Weights of a small mixture-of-experts language model, trained from scratch on English Wikipedia: a variant of Adam for the experts.
Below are experts of layer 3 (counted from 0) of a mixture-of-experts language model. Rows are named router (the router's row for the expert) and show model dimensions 128-255. Each number is 128 + 32 x the weight over its row's rms, rounded and kept within 0 to 255.
After each expert's rows: a language model's description of what the expert responds to. This comes from a sample of Wikipedia text that the model never trained on.

# expert 9
router [101 171  68 110 154  93 188 167  92 153 126 120 139 104 116 104  70 110 148 194  78 126 146 117 177 123 114 151 163  96 169 142 129  83 124 137 141 185 140 131 152 121 101 163 122 118 125  89 131  95 138 132 102 123 135  89 107 112 109 176 102 149 103 126 113 111 119 100 180 129 142 185 120  99 133 110 116 104  68 130 157 178 139 160  89 113 149 147  89 118 114 111 154  74 151 119  92  72 107 171 126 174 143 109 151 195 106  75 164 107  84  93  85 100 131 161 121 139 171  88  95 140 136  93 165  80 174  84]
Description: Line breaks, compass directions. Line breaks ending paragraphs, list items or headings, plus compass words in route and place descriptions, such as north, southeast, west.

# expert 2
router [108 171  78  94 145 104 193 144  64 152 120  97 154 121 129 106  78 118 159 169  87 142 148 129 156 112  94 147 162  82 144 157 134  66 113 103 132 175 136 150 140 127 117 153 147 117 123  81 128 107 140 123  92 134 150  97 114 120 122 169 122 162  92 139  82 148 125 105 182 136 137 216 123 125 140 103 100 108  67 127 175 178 138 158 103  85 167 147  99 127 111 107 164  76 158 134 116 112 115 169 119 153 135 137 155 209  86  51 156 110  72  81  78  94 120 162 125 135 160  91 108 137 110  89 197 130 155 105]
Description: Places and demographic tables. Country, region and ethnicity words in census text and tables, plus the pipes and commas around them, e.g. United States, African American, USA.

# expert 5
router [109 154  48 105 155 108 185 160  60 175 135  91 137 128 115 101  98 105 138 193  74 125 154  97 149 148 118 161 159  80 166 124 104  97 116 114 127 174 156 135 161 104 131 165 101 127 138  92 110 109 145 113  80 111 140 124 124 142 107 147  82 140  89 118 114  92  93 124 175 155 144 177 124 106 162  93 114 123  81 118 190 192 151 194 120  80 131 142  92 107 112 112 139  98 159  86 109  85 119 185 121 166 134 102 156 227 115  74 143 130  52  98  76  86 126 158 116 141 184  82 129 138 143 118 133  94 159  91]
Description: Foreign names, "to". Middle pieces of non-English personal and place names, such as Mumbai, Kuala, Mubarak, plus the prepositions to and into.

# expert 7
router [ 84 165  43 112 150  97 203 172  60 151 129  88 145 112  93  83  67 101 160 196 122 125 155 122 167 122 132 136 157  90 157 140 137  90 104 101  86 210 137 130 134 123 131 160  87  95 127  94 117 108 157 139 115 121 160  92 149 142 113 158  68 127 112 144 113 117 130 123 192 125 129 176 100  82 133  90 112 116  94 139 192 166 141 184 106  75 163 136 115  98 111 134 159  65 122 132 115  97 117 184 139 200 117 107 154 175 110  71 140 123  56  98 103 113 127 165 125 158 170  86 113 101 139 113 167  84 144  97]
Description: Nouns after articles. Nouns and word pieces right after a, an or the in running prose, such as moment, lot, way, fact, tumulus.

# expert 14
router [103 173  73 124 150 109 193 171  89 149 126 100 134 117 104  91  84  95 144 188 101 126 152 116 172 127 106 153 159  92 186 151 140  83 101 104 123 175 146 149 140 129 100 161  98 108 132  59 120  97 125 130  75 133 146 108 106 113 107 155  92 154  99 136 109 123 121  97 179 136 136 173 161  90 160 119 105  97 108 129 159 176 135 181 120 122 161 138 123 107 127 120 154  99 151 115 103  74 122 184 117 196 130 118 155 206  92  88 170 114  98 103  65 112 117 186 109 144 181  86 127 128 130  91 170  74 174  79]
Description: List and infobox markers. Hyphens opening infobox or credit lines (- Written by, - Full name), plus table pipes, newlines and section equals signs in film and sports pages.

# expert 11
router [102 168  73 115 153 125 178 155  57 151 131 120 149 101 106 104  81  89 146 179 109 115 164 101 182 142  97 147 154  69 149 142 138  69 108  91 108 183 147 149 143 106 101 133 129  83 127  62 139 117 137 115 113 130 139 104 138 129 132 142  73 145 113 148 105 105 136 107 201 137 123 236 132  97 135  96 101 118  96 146 138 190 156 154  89  85 160 128 121 141 111 135 166  78 168 120 121  83 115 155 136 163 115 108 140 191  98  64 134 136  90 109  72 115 121 147 128 166 157 128  96 127 120  98 131 112 159 107]
Description: Units in tables. Measurement units and numbers inside table cells and parentheses, such as cm, ft, lb, mm, km², with closing brackets.

# expert 0
router [ 91 171  86 117 157  79 172 163  51 170 122  96 152  94  93  96  62 116 165 198 103 104 154 109 162 111 106 156 159  84 191 148 152  93 113 114 106 173 147 132 169 141 116 184 112 120 141  79 140  90 138 128 104 124 154  92 133 141 122 159  84 146  94 165 105 112 103 129 167 149 140 185 114  86 130  91  92  86  83 142 175 168 156 150 116 113 185 147 101 117 106 140 145  82 138 133  99  93 124 185 133 207 137 109 137 176 109  84 160  98 104 103  95 102 130 161 116 151 166  93 116 128 124  94 185  85 165  73]
Description: Determiners and possessives. Determiners and possessive pronouns opening a noun phrase, mostly after a preposition or verb, e.g. the, his, their, its, you.

# expert 12
router [109 153  83 116 146  87 182 174  68 151 130 112 156 119 119 116  97 108 171 203  72 125 154 102 176 119  97 141 157  96 173 148 130  74 129 128 143 168 146 151 167 131  94 141 134 131 126  86 143  73 129 125  90 125 151 109 114 114 114 139  94 150 110 132 125 114 107 125 171 154 153 198 128 116 140  95 117  80  91 141 162 163 157 155  96 105 156 143  93 112 125 126 156  86 133 119  86  77  99 194 132 169 133 115 140 190 110  74 164 106 101  97  46  90 151 162 130 122 163 100 105 128 121 108 156  71 160  80]
Description: Birth dates and places. Final digits of years and endings of place names in birth and career lines, e.g. 193-8, Portsm-outh, Bournem-outh, -burg, -shire.

# expert 1
router [114 161  68 127 154  93 200 158  65 160 107 108 147 105  99 104 102 132 153 175  73 146 160  99 171 111  96 133 151 103 161 135 133  71 122 112 119 169 148 137 151 101 107 140 117  96 132  80 118 107 133 126  89 123 146 110 133 104 119 160  79 152  98 133 125  98 101 124 155 163 139 179 122  93 141  85 105  91  77 136 157 153 157 173 115  88 180 139 107  85 102 125 170  38 162 105 114  87 102 187 118 165 146 124 134 181 103  57 141 102  58  91  74  87 146 153 128 135 165  95 138 136 138  89 179  90 152  82]
Description: Hyphens and institutional words. Hyphens joining compound modifiers, plus pieces of institutional nouns, such as centuries-old, aviation-related, Government, Commission, education.

# expert 6
router [112 151  87 110 133  86 180 157  66 150 149 102 156 129 119  86  81 119 144 209 106 120 165 110 169 112 122 154 160  99 177 126 136  92 113  99 121 163 153 130 136 116 100 158 130 112 120  79 118  89 128 107  91 115 134  96 132 122 111 166  84 141 103 120 114 122 107 114 181 127 152 172 135  91 145  94 112  92  78 126 163 170 148 187  96  93 168 158 101 112 120 113 160  76 143 123  93  82 112 180 120 175 135 103 136 211  92  81 169 113 103  92  68  93 132 165 117 131 172  91 112 127 131  97 186  78 185  94]
Description: Copular and auxiliary verbs. The verbs was, is, were, been, became, mostly right after the subject in biographical sentences, e.g. he was born, was elected.

# expert 4
router [106 153  69 122 173 108 203 145  81 118 101  81 162 136 125 112  64 120 166 194  92 117 176 113 187 102 113 149 163  83 167 135 133  86 130 103 108 180 145 140 138 124 112 156 114 115 121  97 132  99 111 114 104 145 132 104 141  90 111 127  83 174  97 124 129  96 149  94 182 156 151 169 100 102 143 102  93 122 102 122 179 163 141 146  99  84 164 116 103 116 101 131 155  68 140 146  95 102 100 180 128 207 156 121 130 161 117  59 150 106 103  87  63 110 118 156 136 134 175 116 130 140 131 102 185  62 154  67]
Description: Sentence-final word pieces. Final pieces of words ending a sentence, usually fused with the period (ed., ing., s.), plus the e. in e.g. and some mid-word fragments.

# expert 10
router [110 155  67 105 155  90 162 175  78 138 162  80 133 109 111  97  82  95 146 156  80 133 168 127 188 107 122 160 146  95 144 166 139  77 107 117 138 156 154 142 167 133  97 163 146 131 141  72 117 108 133 125  77 141 164 115 125 120 112 139  82 138 106 136 100 133 102 110 168 144 126 215 137 131 131 105  98  89  88 126 180 157 146 166  88 110 158 142  98 104 115 114 167  86 146 135  91  88 128 186 123 184 112 110 160 183  84  67 156 101  96  79  70 117 135 168 135 158 175 111 108 141 148  92 171  82 167  86]
Description: Prepositions and match scores. Prepositions, mostly of, in, for, with, in sports writing (club of, loan with), plus scores and pipes in football result tables.

# expert 8
router [ 89 148  69 113 150  88 211 161  76 148 119 100 153 117 108  95  74 124 143 199  82 131 155 104 186 103 131 143 146 110 194 130 127  82 129 108 115 192 151 137 129 113 123 175 104 116 133  90 120  90 154 146  95 129 142 125 138  88  84 152  91 140 122 127 112 108  97 115 166 167 149 193 111  87 143 112 124 109  72 145 205 184 143 166  94  99 149 160 101  91 102 118 164  59 152 143 107  85 101 146 123 168 164 126 122 206 104  73 161 110  99 101  82  71 132 162 129 150 156 100  97 127 128 116 181  63 124  80]
Description: Completing word pieces. Continuations of words after to, in, or of, finishing purpose verbs and nouns (elimin-ate, avo-id, ens-ure), plus among, than, some, However.

# expert 15
router [ 95 170  91 125 158  92 168 171  78 167 139 113 126 145 109 101  86 137 149 169 120 137 160  96 184  99 141 136 165 103 157 145 149  64 121  83 131 161 155 140 145  98 122 150 117  98 150 101 111  89 127 106 117 144 162 101 111 123 105 153  89 165  57 154 101 110 128 112 166 128 156 198 133 106 130  82 135  93  96 160 168 178 153 159 107 100 186 146 109 132 122 108 150  99 143 153  98  60 111 192 135 190 139 127 139 203  89  97 153 116  83 113  53  87 135 149 117 152 162 109 126 144 124 117 181  78 165  72]
Description: Foreign name fragments. Early letter pieces of non-English names following a capital initial, such as Lithuania, Zhuanglong, Schuylkill, Dhimmi, plus Cyrillic bytes.

# expert 13
router [108 170 101 125 137 117 163 162  83 128 137  88 117 134  92 110 103 105 149 147  91 123 159 147 192 123  98 155 171  66 135 159 121  53  99 111 127 170 135 150 146 125  93 148 118 113 119  61 137  84 136 115 110 142 148 105 111 119 125 162  92 134 117 141 110 144 110 116 187 130 122 196 151  89 118 110  90 106  71 125 152 171 162 192  76 111 155 140 113 101 101 120 162  95 159 112 124  74 128 134 116 225 134  95 130 200  97  88 154 115  78  86  66 124 122 147 101 150 172  95 116 122 133  89 162 116 154  72]
Description: Table column headers. Column header words and first cells in sports, election and award tables, such as Apps, Votes, Candidate, Score, Player.

# expert 3
router [ 88 150 103 113 140  93 150 172  67 146 122 125 124 123 116 108 101 118 106 175  81 158 152 104 137 116 105 150 148  64 172 155 152  76 103 124 122 126 143 141 142  93  92 116 105 106 112  56 125 121 124 139  86 148 129  94  97  99 120 150  71 151  77 140 126 117  78 115 207 132 118 194 106 116 152 132 113 120  98 138 146 146 136 178  78 102 161 121 132  82 132 154 147  93 148 114 119  97 107 142 121 216 136 134 145 215 122  84 168 130  91  84  67  93 110 150 110 153 185  80 102 163 133 100 196  76 151  88]
Description: Infobox field labels. Word pieces inside labels of infobox or list fields before a colon, such as Subclass:, Administrative district:, Preceding station, Died:.